From a checkpoint of a small mixture-of-experts model trained on Wikipedia.
Size: 16 layers, width 256, 32M parameters.
Experts: 16 experts in each of 8 layers, 192 SwiGLU neurons an expert, 2 picks a token, a sigmoid router.
Training: a variant of Muon for the experts, 276M tokens, 7195 steps.
Below are experts of layer 3 (counted from 0) of a mixture-of-experts language model. Rows are named router (the router's row for the expert), gate (a neuron's input weights, with its number), up (a neuron's input weights, with its number), down (a neuron's output weights, with its number) and show model dimensions 0-255. Each number is 500 + 25 x the weight over its row's rms, rounded and kept within 0 to 999. Numbers have three digits each.
Before each expert's rows: "comes before" lists some tokens at least twice as common just after its tokens as in all text; "mostly gets" lists some tokens that are sent to it at least half of the time. This comes from a sample of Wikipedia text that the model never trained on. Tokens count by the router's weight.

# expert 0
comes before: " |", " 0", ")", " /", " 1", " ("
mostly gets: ".0", " League", "°", "%", ".9", ".7"
router:509519555482507472487519467476523524516491478515529555454528462503457519501503502513477510495532493549502480558497488479490545512480522432515526521531513504521490522519463483498520503498533488517517498500492451518506509506456512455532525504480499511497504525471517474483437468525507479503480522493519481496493507480469490467488512523471497491481537540475473513491483489519523560510544509514488480490492485512484525508517443494524470501488516465467515471498478495479485480463464507474514514480493500463485523499439533477493499475559496484506500455479475595485477472528497513537468532515441497504511453504480518496452488503500469507501537504502482481497478476501450517522458514498542507516522485516496526483453486472498518507529471491490524506462504468488514531474507491
gate9:473504535471504471482512480489503512469497503485519539469473478526488540515487529508470477495491476501500482500490524546486516510485480480512514494472514519556485551495478455505493524543508528477527442485501494503487494479502542478479474496555521479497461500524517465526463521518545516505468494453507513497488538462492486473553493509506507494537496535527523498540502458528490480493455526456455489488509516473499484501507470551504485507538508529475490556514459486473469511526468488487519525523479527511482535455488502498526453479545532515498513469494544564494485505526472467491499500508441512541530499490470532454455510554535481473471486505502499514534543470507496527509513476501477501500508485460540494489510495529497505532518515481473500507493515475520467490453522504
up9:486521522501519502536491545466507519479503548467524511516494492488498531504498500465508520529493530495480479498502479498496495524483465581511504525506497489509464476473481518564535464534511498509512539492497534480509495508528492491464528455458495474533498470493512506536469489475415461531507484514531517475488487493492503488517472502519518514472500492502462499520530510488491527456536485521479490476472479502535518476455483481479510488481506553455474483506533538494515508491540504497479526498456515507462490522505484528516474452482453530487475478495484452518486507508492489560487512522547485481480486471536502442497483473546546539508462482470515492506509534529468492516504524504502522477503557536492485432498474497518500520542479506503475507520521520465514519489520480
down9:493482514495494541502523509477488497493499498510471524482479511499517541549499454502512528445485516501533480488537499468487511512498508476480521492513468467436556495507555476496507511502473519491471478483483504494530514476489504469489482517480480473468489467523546471545532478477530460504499513497495476504454520515501529554471537487515507469490538450484535477501551491483539483513502512491523504509505453510465496472479498498485485510497514566515511502498495492484519519502518496489475480499495467504499544523490459473532499483497488479503525537508517465437480486490544520488501489442494464533518520514458474513448458420507514483470494474469530490492520491529532495548493524486505501434453507486480499506511493494512499504470480516488494479487433477508481464484535531
gate10:496465503503507480504510465442471497527498411487510479464497482464490525473490551499499486508501519470518489546483487478485527527473529512473514497534518496529488507483494470502501481519513542512488484457514472490499497518528485495495509508488510531547470549530524485468518532555569477484503509487486531458522493515527533493479547529480471502462526479514512513499475498520446529536490496503479460514546480501507528485537409512505487505497458508511512464530484511506485490519500480490497518468491513481481518513469532508551471476474518487499485515517515508471460463512461512506501491521488464534512501518457503476457510556520470502510465507501525527545491475515499459516491516482497538511541512519500483474482519540488516482510507545511525464527519457486503467499473499
up10:518500498484511535538504490496510443525537466531508467537514514518479483495490512496523489498519486474501540514470484495512511461499482448484445494467507513477507457514544531522463488502501495506495523493456482492522508523482477519521487495498518461459502480419477516513493480518468502490499513529491491461543504498485497507494479496486517501492511503464512489503506529532538471479495526512522515481477464460507537546512483509496504472466528518501455573468505476469504523510475532530523521528508485503506488544486498502474519515502510508477526477483476487487502532511510496499481502508570524483480484486506490519502521488480502530505577489486484514458498554491448513548533542467497530489469508541470478488411486572499523477463532470492511510506505502497525467528509502
down10:505475486457505529475533551525468485466476500508525479507465497500458499518454505473503530473521469477519471517490510482513479524488502448482511483514481513495527541495482458514506492529468461530504496549511486481514493521488442478497510497444499479512478458541448501536484457492512475529497486504518495467519523492469504499528541500541509540494481511487504505528462460468502481493482500464472517520480519494499461499538474448506465498527502508471495495516480543469466504500451466473542479484531473495552503517489503507565531491512506471470492461516521494517494521476525499494514454474460466498516509524511498525506503517504483509498433468531464511483473548494576536500501520502467512512490482498501500499502488525531496520528471519518517509494538482508463490479480440
gate11:505495523471508495493447451489458489522530507510473501449468503492475522463538476476499511490506482496511461473486499476480472498495476535475489527517495544509494465492473470504570514487477506516470503543475491511499491520472498525500488474541524513490486479463529511496429512514491533526497474495471504479512452531460530507519571476471525510498504504515475524507457500530473540522484515493499522511477510494501527501512508490569504517485486497474475517483488511481543486504504494454525506569477525491466503510521468523482474455566488461508470444473528482530501545484533471504471469465491497511507510523529539498487527538520517495526472524506510505511514475506509487520539510506508506540475537502492524480464502515510523479525466481515519489516559506497482512460555495
up11:491573511528489538483522548538494489481504537522502514501523447512454523496475483489486497472503524507512484507533513488513532558521502461502453529504502473515476495522477524521476505520509445464459526509495475486510523490465493484474500470530555516502527534519529481526532481512516490516498480515504461501493549480527511499479493498492459479551495533496455461456481462497530478501479490492547494536484497556489514518497476504538490527479475479502479471533521484469519509552499478482497507473528477499489522506491471465500530495453495536509519491542502480488505501505540524496512539472503502512514547460512470473481496504507475496531525503556463488484490515463529482495464516496539467514494468451487500520512489451451494493530476557497481511491505461542486476487487501
down11:475523455490517449509495500471540478538480501529478482512499498522477479486527518475495430498547478478484501518498493478498531482490483500496515516520527518491473501495507450481514494542504487520557514502430525483514495495501516447506495501452503529541522526519514492498500519466471525470522517455509499484485496498515518521524496514504542517482480488491471510473488544578512493505512481422470487535496503492486521519473469504516480544520445488484499457486549498499501480517502466463492499526512518505488504524504545541487501492538505503470491488500488517514480479472469468471530511550530534505486493501513523502485449447483495502549524545493481503463486466548448514471534492516492481520504520522527562489532488508459502475509494506469509508533488510528544507485485509
gate12:526509545503509505513513496481517547523520462539496498492518501502459474505496483504507454551509523519497468510471461501465559493476493469494519461535496516452515494478490506528538518490441501496487511492480467519494473547479504479464517512460466544489505508507507492454539486522506501475509538464485527465480489512518527499475473500541497456502511524516506538505501488538470493524492484530549490503478498541525493492506476509529450568514492510457492528500501479506461520530483504488490516478495524475511513467495537503486488463553512505507520511483527487506491473577511459471485499531479474492477509449526467510511505518474503488491497451519528505526481470464474489520462530458495500534516523533504494471461506495498520525529472466538519513491520489444469507501559512
up12:515508462477443506523495489491509458476497526523486520517520445476510503515496519488525513500485476495478510506491480498493484488486542541524500517516504525553466464564510516493465493485559487498507500470498483497544527456519468554483505505538512487510474516471459503531504477502526488462506505497510514489506498474528518502506505459498473487527499519531510457469500518501507481512506489460485491562535498449493488511518496492488456544512508500533499466499500500541484575529498477506521490505470467516528488555509491479529528516493504485507515514478528492455516483436489542481525473515478483527520524492478479518484490451486550490521482520522523446509520483505488493494498467550509515481431513478515506532540509504501465514499517470473480545466451469522510481503455538
down12:469486470497477500492487490484440514544509504492427454489487516500476472519482501470520491539498501502504474516486505483466514549518505521465483499495490471512471516517482512517486524532515469490464490558555486498487550465463538486496464493472478495456504529529522506523495488503494504486506507529480523496480519533497486506496473495476533492515489465522480539503548494540495521503489438505547483490566504490500491516528499459479516523509531486487530510462508549505513530501503502537444508491539497519511497501469541496496493466468509496518496513501488491499483507525497509435530526552510508474527536469483487454546481472523486465535535453510480489480464487512498481505502442524479488530482488498521464514459480530448496518518496474506470480534475491492455516512531540

# expert 15
comes before: " |", "%", "°", "4", "7", " years"
mostly gets: " 0", " 1", " 2", " 4", " 5", " 3"
router:489468515509510497480507496487520431526497507498511511471507507511499486493493478491488528538497479495508463510511504429476513510462492431481481506547498535508447517529447477461545497461507466475505522523497442554503521506539548478500497472453490520493490493465501481492467498527491490489474507499496518482514491458482502496542564492474511488475499507457490499489521473517523505522498500494474515472472492516472473518521475493471498506491465461528491535511457496491509494481472482492497501507520477501519549512435524468484480508461473463537501499475464559515491443506483510534477472517490475479463503484501525484486508504551478499505517525443472517530501490524521545510476501484553512482500470497500487479545525512525513504484459509493539520464522456464484528483496503
gate10:481493538515493472495516512532505534496495492525423514513503501471485499491495532515521510494519497519520455518502488465525518471505479490479485547488508464536513523485508440473478510512475513481520500525471531521487531508500509495489521521498459539518493491486497519505466484487493508489539492451445526445457524484487500497485559503470494516524464480563493500489503454537518541511485531541464510482499517492493467477510488481464505524490499537521500538498548474518520513473507467524486483522497443561496502491501553471519538474509506480456473514534527491488498450464520522496503530505469486490488507493487534445484506504492501476459538448528460534528526483505447504518518515515471499512505493492439534522495522495535511470494507535488519491481493516477538489475528530
up10:520483484459471492485450511459513522534521528478542483506513500501463497521508496506511518473478530508456532512463541531483473486513518524544474489522528494434492489530516492486480484464523500498513545474503461491520469525506473535514432515489528445490509491497527469471547489483527467454504463491505479481478493481513478487528479546477493527493529444488507506519526534509524481437478507470498538512485486572469527493506529504482479519529499482487528547491484503511509494514507506478499491457487534493510534517495505537515488479520471508518468525483507490539494515485470503502492485522446527521509468507506500488509472473487514470532473534466514448487489533511560526519492529499530495510519505483526478507437491548488464519484515494530499522512506478547505515534509482
down10:466533539474447494534499482487521512498477547481523524498490497492511500492497506486473511541477517481520523505525490489492501494509517534496457521500462509484522545515543471560493530514489538460494552551510527520481471526495512530493524481521476506504486491502467529495488528505506495482524512499481529549503507535545478472477469480483482485478536503550495510487505536517497526495470513528483526515484542516470481516479471464507510481513491467500498518480500491507495527547510510505465510514528494468494507507477496515455491470516515480525527535490494470462502542499502477502493510462479527498502507490446424544488514471495498523546464480477454475542499491477546489541465515480448450530560530473522486462457521492476518521505530488529484491528461553525498495506476480
gate11:489507517515535459518473522519507474543540499505484506518560534537507499509493454518464470463522491500514488495511539496508475512435495529464535460540476508486489468452498475509518541446508474508496481497485484534478500525497522467543494524532485550481466500494490522503516499493504493510507479521521533432514492494509518482544470500491510487518517511506549527481474500476495476484535535504544519506499499504485503515527484563486476470476535468503496514504559518495485537456491466480471460503470449515518512556490480544498436526478518515527483483517497522493449519471486514520475531474476484536502529495513495471495438489458503511479506519480511482495458461497498497513532479481517555513494485500472479517521509523508520514526522470515519534496491509525476466482494501
up11:513503466460474545528497535503499476482435496484497502500516489489499527473483515509503529485495485501521519491522474535486507536487531513494519481545499510494526473491518463505509537459533470517461459511513493497509482535511457523514508517469479482488451519522494456507498487522468506476531512451497515466467489524470479527483487497512514474471512502506547491499479495488531477505515524486471467525451544448518496491475485539492501527474480506507543542468494522532501490454479505483496553513516489497552509484505513505506482498522513495503532465510502544510511554495451498528461468532528546497535526491531443484465530511476483523515459452497517509515528487529475467488473523499475547502557533539495499460516537480507520493467508507532488490486506465516509447481551485
down11:529470500504534540485507496471524525464476517495551533521504505522515502514504453474518564469500547495486510518534501456513483510517485486465480547449509510502411518491507515542478517479488503539529485511526469505526474480517528475518496454522485438485497518557502469485473495517471506510537504478503511514557481471508512503555530494489485520528548530491497515533511492482467501500489500515482488513491510516444470536474485431519452510520529529529475476492503507460490461530514481534508489538511478517508498527474460466502516515496459500479490541488475514483493502476473461517500482463496498509486496502491472483479533528493489499506478508491493534489453474513546487512518506515529503464520501504535481527511507520506535472499475526537518507540494506494504471505472555
gate12:489460542476474534462479470524532460472458501465511481462511506524437488522464490531505531502527480558491522479484510492505496496554468507486542478504501545543498476524504481547510504494480479480479497505473474568470509511494496519534512518450475487509479496470495534524510535513480481499466549486528514483503489522479493531552486516462529467488519490477471541540521484529506512495498495485513468469507502554503538515512452513489502448446530437481503481488466505473495490516475555548493519545502532504473532548513499526444500489512493464523484531493494524494481479501489502491501514476515478536497517543506506487524517459482488510503535479489516508493477513532484490538468498493516530483524498490481479504460463491504498524523499475495484457533521516501507481507519512
up12:503534439485516490501500506445475517492531503552533533551510485486555509461516516505514468503472491470528474517506479511503475532484528442500492515496482482492529555497512531471497472525474501511500524461490485455491498497526508531463458510512521515488503490526572455479471474476505482492545476511503491509504467459520527477466535478497496526500530495520491489504490527465458485483494504514479513512497534433478487489501512509551489556525464569525484517467545441549507507508505497480478497485489485491484515449477519475534515527517512546502475457528500534500510547490484522493542523534465509479510500516504503494453464510507498479522478507476468494492511489499545505492518480526482450493479495491506540505512516531513494492490510478512483534468454491519501498520492506
down12:542522501545555518496499489487518498509501456507489482483490491503494514511461506479485482516484453455488472488524542511434524502502457508513501496492498549500478469496496517551431476469489509510497455476526487452521518515525514510542543508488498524540497547496505485483547530430500481511535499480454511525504529505478482517465456511488509525511541506508488511475530480506503546514503514476531513518551500511505437482489477548483477453498501508490530481541513524515500529512478479510510474464488524516500499500522501478477461467477577496475548482499509495497498488503485502515515541509513479552489499498530503510499481521484508488441513467531468495482502496511442489496478503533490523474462521486504470488448460516494494460515499481471516477487546483504524500499497493
gate13:495508509464516455497508482503511470490465481499520500496491499500484493525521511470490547486529516499506488514504511484454457518529504525482477520538514483466462490515530518494520493456496526462471497544539489501502502535505511438505534490472512470457494482491422528475508501471536489489514515555513525506524533517539521488500535475504522488484487533538536538526499501496477487507462538499519537491497483488469481528489446523455506507491521437517483455510517510484441469528477509496501433436490503488489501515522487493505454516495498511514485508504478533544526526462488494484473507459514504489490481489516540544503507494496501518533510534455480520488536507518521529496539503502487512524473492481495478518516554460555487463505493493508487501520486518521457457557521520
up13:496525467479472529460515488478471454477479519458515500514471495467465502490565506529476512503508521476537497482490438548478529505508473522564472487511516477521514479482517477476464481464515485539536475498495512494521509508508484484482489487489494461527514497476505497459479479514492468481511526502522530470492512521508507513511499479485510520509489482497442506459533518514518484520497527557515491466510504506475489521470505515520532505519511497472524508465531514505512455511468501538477531517518519524484518547460482518478500489459440507538526503523512509490459495496512529541510504502476467504490530472506491534529475510517539471494547510467518513489490508484511495475477482556511581497520501452476533482486420505518511522485497513497509516485488534454563523526524474
down13:498510513450497484515485519519541447506522488479526478438525519477482495514497481450560473532553517513502499505516492490476513488500499556494531515500541514495517489513510507499535445500472462529496528485523571495486554495459533519509483526546559508530495498467481496446508503472512529484531518492496499480543489481489525494537498502508465519462487487471503488459494483480526464503491494514479500483455552502491512467534435496562523516500488519502514528528529491499488527468533513486511478499522482485505504476550501495496483515548494526469503532493500515500496488479508449533472508507494500459511534477496558482483555465481470488487515495466506503518481502465448488488519528466498482537517509550490484457524509486527504488516494508511471496516496486521503495500539515

# expert 2
comes before: "\n", " The", " He", " In", " and", " It"
mostly gets: "s.", ".", "es.", "ed.", ").", "i,"
router:478501510482502484495513497492493501548441457519471522494506510498449495518514506511526473515493528491516461539498490478455502500466513499485483548513496513484452557524468505509475486473519469544495523455531492488477499549476571487538514517499499511476494516514531487470503532517495471503471507493523518498500523508495511436516511491488490478482522500464463532470490487491524513510492481507469509494457483499474505478524505472492526556482510500537505517516457493498496511482473490512485529455497484465493550513476510453489481482486485536490529529476490555509484460504450492490498476529485535486477475507505517460464506529538467566549478545473476530458488451526498521499469463471555489501528497526517517488518509494488477438505474536522525485502504506500484515520497451
gate9:487499500511527520487511523474494506471520464484440489505511530495501547509494503505490486433454520554486475547526505500535498525466500514530509552526490439523542488545469498530516498487518483501490467500482525462494546539524500485483448524510544474505477481488486481510511465513458484563467492489502511536526514506490482467489523497479538457493502482539499460486457494458525514549498509469531479498505476517480476426465492506499461523516527485538537517524528568518492532499493486472474486477490500544463493476499473484507515510508469458508480520539467515486507497501513508470519469495481497506499505476468519498517546521445544496526506512482523488524464500523521508514478513518458494530509509483499494507516530515521486492449495528518503523526481480506529478501485495
up9:528473483464514470532469484502517481535500473507484505504523539502449496489519466516480468435454491479477494453513507471528484480491469523500478476511456507523545527522502470499488534509475459510505494518467531450443513492500470478503513560540521497497488505497572556502527524510457474490512496515501510543541503500494491501499538514503531503464495503449451500535513498513504480512502498508491489503508528553451510504510478517534502520529521497499499515482512463464487517496499482519540497502487536482517532480520516482473471493542474483505531487560510496498490536497468491517545504481495508483474458532520498495533476525444486498466504513477520517475471526510539474501480491501480489531471522512484519506532531528502543513538500509544473523452492481467532489480447487
down9:504500490479537487450457483520463529472482478507483504521493497515500529460497522515506442485478483512501491502483565581562478533494480482514523503508469481492506445547472459510507493492528478483505499487459521523511487500483484497492448495519505519487512510479500462520500486507511504487532477491529514524515502487483494514484545482507515466440516494552452495531482506493562454489462503487481475473503493527510480476517485465524500490520498529502505436491480507500539469499487482502515491505519528502537503484501510522516475526484470493501490520498492428457525482534532483497501524502507459447465502500524486470459548524502442526477468504517450485527488480509500500538495487514476493496504493476486497529460509534480533447506501535530491527542526528478497514535506488
gate10:493493487497490495468505496463497482501492499501452518496509456492472496484471508525516479504542487497489508485524507500482489460471490457496516538546488498527512476572480509537555527496528494515529495490503478470538553483542480514502537503517490519468475497525513471531496490496513458480469476523528522458494533570496517464546431519537511495532547523531545495528481491504481474512488455483491490464506519510480493452498550530519462548530521543523472527544463465498475527511491494500514495464500505477538502479504509530527535482494522468476499525483459467497504455551507509499515510491481498484510486478516480506496511486467494517489518486505552497486487497556463447474520481494517460489477501499501524480505481467472488522499493526541483495504523516508455524503532485
up10:480498472508520470484542490478495483425538514476490542469508548477489502533534434495490460502484471509518523479515501540479511478514473507471433500502502503489498514521482510446472545497561493552477487501555496527504483468514523508515535506512509518491484473557519524497492509505522492503469485500503504530473548502474515505492508515488452518500491513458490454518522530509502456488478540540472470497491531493503468465518484503481425490521507504497507505526496493538468491505512504484485512489472512476466539492524507546527503492515503464485535489518511508514489516521493477483479530503493532516492506547484522547515461497494474497506539492485520476469459508475514499529500493487513502545474519457489549497480493564480509551487494492476465546484502476511518525498492446
down10:500482482516517507484513514557534527487509505486478485518452511495461516516487564522548483459492492532505503505501479487538514503477487479473469506490493460485477464525475479434487479535476472546500498470475500534507500501499502512531516511475450511512509509511479513507501507475502482566505513488505509473520507494475491542472517503529546517478488501535503530443469502522436498502535518531508495498484479498555482491489486495540488499484560503512534488446524486477488567510462515461485517513496512519473508491516539485491501505527502451469491511472566478498484505501523500515482532502491459489546462547480501516509509510475503462504554493454490474512440471515520487496506476509524516526438531493455511511481500502519493547497484478486543500501471524493480484490501525
gate11:483498528522499471523535473465501476512505504521475476491534487506509456509524492487463502485508504488558481478471492526503474529481510530484521567554527526530508513521512479525469532514473472478501462517456481489490500516527491495477503484472492478476512554502505503506481494481519475530476508497511484492516501511520468448482481488491475514459518466510494533467449497503504521518502495486469497491499509512482489478504521501464453469497478466517474487466445496502469544520526535507498520448481480493484503539548482446540525538486533476500499491542482496465496471517534542531511486453524545518468531471515518507484514510507502551464498466524511516478543528521491509536487494507568495470565514489524502483475515534506541461487529503467518540481491467524473474486522505
up11:490496505569475482476479498501496526489534500512550519500458494516512513482499515507534510520501526492507537483502490474483495457518451466522474498518480479519477460533461555502492514505473503528474500496534477499499544485495497526480454525489494497501516470466494503553521439477528530485520507481517515475450461479516475494514533481536529544500551485477516508522533500476490489497472488500527561471496458475510489524510498503504531506529516534516541472536493480501505478507508470509488462509526554541496522487467540540475473474459510520525486507473496482499487457534472521503522537499512490460534538482472517480520484517514553479487480514499511483447498471528498486480475497467452480504494526462538509478481532455529452519514525469503471497492524508544503506483465509
down11:514515492505542495451472476535501488501463547519517473494494528440533491469531509493476526504523478506542495530496461531443522494465507473501458479487513424539514522496549523504512492545506507545518512509485481517500498477506494515489470476530483479500500537474472520492498523462486496514465477520514510536495543518516484481484504474409513511493479496495478514510484529490489488515490474525502505519497506531561473501495491464489497457521505476484488531507507479523513494466499477556499491453493457514503527508502488509514492484509460511460533501543469455519533514539529513549494509497525528532514505496518478540487500489478421502468497476533494494456450521477488490490496490495492475526500474490480530547502514538468508519501516481473507495478485500492550470523534474
gate12:527556506489485475512558494488496448481490487490500484513491517508480498474536429519512547518524488487496530479484501501470508518511536464483515534486488523525514447524501505514490452510513502516486495504490498512499479483516522498537472503477524486506488483502513554495460466505496546552478535493496538463506535465462491471509466549508483500520537561510491503457513491483508555456479474531458471502500456510462517513499496524515541489518519520505459497532513491517473515484459497510491497496440506527505493483518489489491477476474445505503489534503509525470443461500472513484506507505495508450510518488517555485515490494495548519514467495492506497540551495496530517416485523464511498497528523496500505523517445498508478510497495524505524475523506457501484504530542516
up12:493488510480458494499542489482507435482510509503482471522494515488459474501517501480474510507500468510523499480499496534489492500479510499515527504494463492500506476505544493497513471486505478484497457492485493509527483512491468519523475494522458475509526495490531557469463498521529481498477546494477509497530540462440497512532473515503480497524530555527457529482520486495461544512501508502467495489512515494497531515527481512517478519511488546478512540501551493525451526544495506495442553508489499478525450537527501464518470477495515478473520535492543566431456467470491531515496507473517529442497492499491509461514502486542527506552499526476514519554518537499468515503495483499505459513512496517486505494471494520483494463487505505524494553561490475495466465498522506
down12:517488502524509507476469572522501527470510509491508485470466493501480518540505518471509465470524446469520476462512501496461527493468504548500471498497508508518500519475523520505515485482471501530565484468510500483505456480486478526498524486482484506500505545472489477504495497525516521482528500514514436517487531517485482484457482496517520531507470490482485485553477499518522526480481492496534495550491497472505475486505498514481478524467511462479540498547489489504479504505516514480549514522497446481500526511460495493516498503521536506496553478480550493544463520479525457475498483520485504524506491514508547501556509519507473529543507498452527448501460499476486558477527457453480426479478492496519519474470528504499459472519459477493518530514529489515518543492493503

# expert 1
comes before: " the", " a", " to", " in", " as", " by"
mostly gets: " was", " by", " is", " were", " had", " also"
router:484475523495500509499496527462504458513521527565491542513563496519459462513503516516517445488514471555478499523476515475509522472492494501517471527524490509512489549503520499475513525491518477496512487486496476497512501520473510505484513498508522511469526570490520448526511476563483468487528554489537498513490509522499525493460526501526541464513510506495475465497475488537539527540527502491482515516457510509457466528567432448542492484434539470482505501494506490505482470489475508487503479473514507502491556534478538474505498475501520493485502522470465531521526497509488505521492501533463461490484462469479529531476485506503470536496516488471508477504508488515486480528486480486542491520534470520521541466486505483497530506488469504508533506474515462491493511534515490
gate9:506471513509503511470515504473537543491515516497544530503497523502497463467557500467523471494469517493494494501482522509435507484506447535498471528496488529494467460503506504541438527488581530483454510496524490502528478492484482516476491515489489503474514534502519497498475489531477507507478515485478482474497507513518451512493486487531509518481499527570524492481467502540503523501494522533529477470508546504487500500512517457471500518482450489547514445526464504455541491516467480500508459495529553561490497491514493493499525485530515502522494458502525472454502495515455510497529505522437496473483487478472523527529493540493494464494484497502521504496548467485492461478527526479546533498526523499515483496505498444480514467489527491507503514487521525510487519461478527
up9:503535502508482547517525530464469526510484506512512479457542550498500491461505456533493531515539517506483508536461509506512504496514490511519450536475508541468516505484471503523516513503506501457481488508491525533464491504513526534519506501456523517509523447478500504488468478515497505514500432517519514523516480508505489477478486532502530521523509469494530488458495541467472511473491500539500514500509502484534510494515553476462504525527466506543555454488501491452489496486500486496476528509520524562498480531506486482488507498520458500493485497479495508459507512459503494439477525494542481483532499491485505449451473502420503499491520503533504484477521469507491465498508465540512454482488513497499503494492551516494489480516524502543520501517517471463453525457484566
down9:477495477496498496512508512481508479535490520511521501538460505508518487518491501510498480471573465521532471490509484488523488491527478472498508480474501487481510515475506461470522510487512515502475473534497519493522500448486484506493534459496489530485487526487462514506520541511477523516517512534504497467524525473494527482491466517504525514511482479468455541496552523473519493481454451550486537500502499499517536516535453512515497524559486480487525499485481488496442464511488479487500491498486489490479518503454532529480481491454479474451491521523471507517417476499478459474483489485451482511532519482518465469495472475511479462510502493457474466485502496509490547518508461491540571470503448525499528477485467503484510527518500537505478504464522566536515515502524469
gate10:495520520490506512544503456515474479521516458522497504487542523482452512487491473518495510471494484493485529483495523510476524519474497473489502524485519525495523510482492488492511481458453478463474508546490498534543491525485561514473526504459466490495453509503512478505486485494494487467494477487518480503503578515516486529490494502535545506475508470502525531516493463516521491506531485498492488527504490490535486482512480513520512547524519484492495503455520483466522522474483524514504504445549547545501474513514487504527539468471510482488484530474509511513537494482537496429527488428465510493514508496518496512548507511499493446524479504520471475477447506508511522529517495493525517480494588457507486534524501508506513477491524505500515503505473433436503481529483460
up10:490507495522493495487506498494503499504475494485510543501473440549488488547500456490518498500497495528523483534499479483501451487507487508549515496564489521520488508505530512471514549503484488566477499457488504496517539488500461536494491462520501519492468499494518483507509528494521464546494473522442510504477489469526470485545502468474472501482488557508502483528510518523496495489496472504516505486488498502464475534495526507459509514521505542486479538543447507516532502525488499466482480530518439516503522514487525516502458533565489528482506495523512468490500501516479483533495485505506475490465475471529515489440476480491528519457491501498558514484552462443484444514518507502480519512494461511480574484527481505507480527497502514549502490484523530476475488482466524
down10:506478526499498501486500500550531456487487502468479511498461479503495475482477542497501503459459450482536472528523504494486457548463510471498416455491516511501542508463523499482493518552533519484499479508468497480472488456519488488561489499498504473455502497495517482528481472480527497493515537490505532540481512447504491478530515484535501507505542532478530472514461499518549498473526547531505506508532495489483481525519533460528502532475463532467500513517560504516504519472484506514511501522520460492500513497468507491457514472515503530513439485504505487506463502507536559515480490526492537526516485508486484451509500497518503502496509459479483453503529503527492463466486497466498508476479489529499487489500497507447464468521511495527503539479524454508474480490538472
gate11:477470499484491490522502437502516530523468512507490482536471515494442507477449480493501439548518495480496502466521448543460527489513509496504482521568478491521527476465515503490519493474523495478438511531499543508462537543527503531480485477524520476492524503490509499455551497526522508526465537498533464504493476578443562503507500501478531526494498543521464473484499498529545511508480478505495514472532510528492487488508507501540453522503501498501462492506513467464485499486491506500507537489494491512517514458501499500479478497522502493460510486473508499511471480462530531504479489515494547519508539497501532494510536504486522496471508458535509501553464534534531501478476518499486467472513518486490547489500534457516482474492507469469519483499494483496492515471469507
up11:495525462463500524536474498517516451570482493529517484504494479479515504495528486492480499521476477509522478447530522507512513531485498522519521506508465528463520484423483502513510492504460509437492517517468513523483514525511494500540517461499516499498534495487499461485489519494518532499497467557523495526491495529422523514479475472524484527510551491478473513480543460499505543496499487507470546509498524516473523517514492495471489502539494502481515528537499512467496458498473471493524521531473486489492460485506468520500510503503500525513535549519534495496530504466494478457472549527546517446527496457474519534512512520492504517485462443482469484506511495486535541508413490502502489508501540501512484504519509505502511474497473478450506501507493475539472487501508523
down11:525530494488511476490501509495496557482560501449513491489540487487426487545527476481508531532487459491539498529507486480523453498517487481496491480539477500566496497485486503491492487483495481510538513534526528482519515486503514492500494502525479479520487513449534542471504492484493480490463509486502565495506534542510485497514496504507483507485494460504522479452532476522486470470506485499489530539493531494464511529527518508488506490529516462499462501445510522524473484528517534552486489489523490474549462524508504551514444496453447474508482486479492480512519502498540486485522487504496530529513441536536495483497507542517505453492502484474511490486462485519494496485519489515489461508513518524478493544445468538484522487470471502542497512514477552538483479492482498
gate12:479534484488508493482529472476490483477523534486474524513541509474481471486481507516477534459507482518479494508473494529463472494496477489457507519486478560505496444541494532525487518507541496506510497491467525537504468540462511515501487493514498520460533495464447487508531475504481495508501553467515495494484511451491480512478473513475503508524512515484502492491488507542458556479535514520486511475529460528470500519518528443433491507495429502510472465512491493533502454480495462555521531517541497514500479505511491478527512484565517499434480502444465534514508502516487512511503466514480470502493522487530504550549492521516491509468488501512509527496511521527518500510529525495498537519551463496494501499509521467494498498503491508491534529513495516482455490530511561
up12:525477518541489516498465476470516492529504545510551533485495506525460518472466448520473554513525552496489496462506524495520492506467496465523542534506504517471497543477477542484510466499464539499503496500469462509477528495472496459489551506490508483539442490533497506479481485468499532478470479570504526463457500526506486510486489502498524509515492474512498587504541484521468482445454506506506515508479502485521466544513483534530490518545521507458502526473480520497501474516489542496500474485465479484491458493518486495531526529505482519521524521516469502489522531499460491515501518487508549529518514509484490463472501487446489475489507473487497522489483460497562484506471511493539482519491479500499497530511546481552501496471507513497457488490512489517515512502488499
down12:481507528545548517495526472493521456525511523508454509525540490509477552527536489512518493513517510509472484456524515503495497520536494488522475492487495491548517483502513451513462550505437525495508539527504469527478486501517477527473499547494500472463543538467479498499521513518547509477530462521477508508491520487507502528512535483511467548513494558506529527462458506502522525530503518495541529511543477495522484468477540462491490511519507534513535515479476503494494513524438480487513503482509501511520529486521516533484493490450531476517447483494504460540531492502494499482529466447502455519458541563472481471525510489491532534521492501488470479440504453503502526507492516524492523465499501531483494514504494500506514484524516481507495537494489529497524503465479475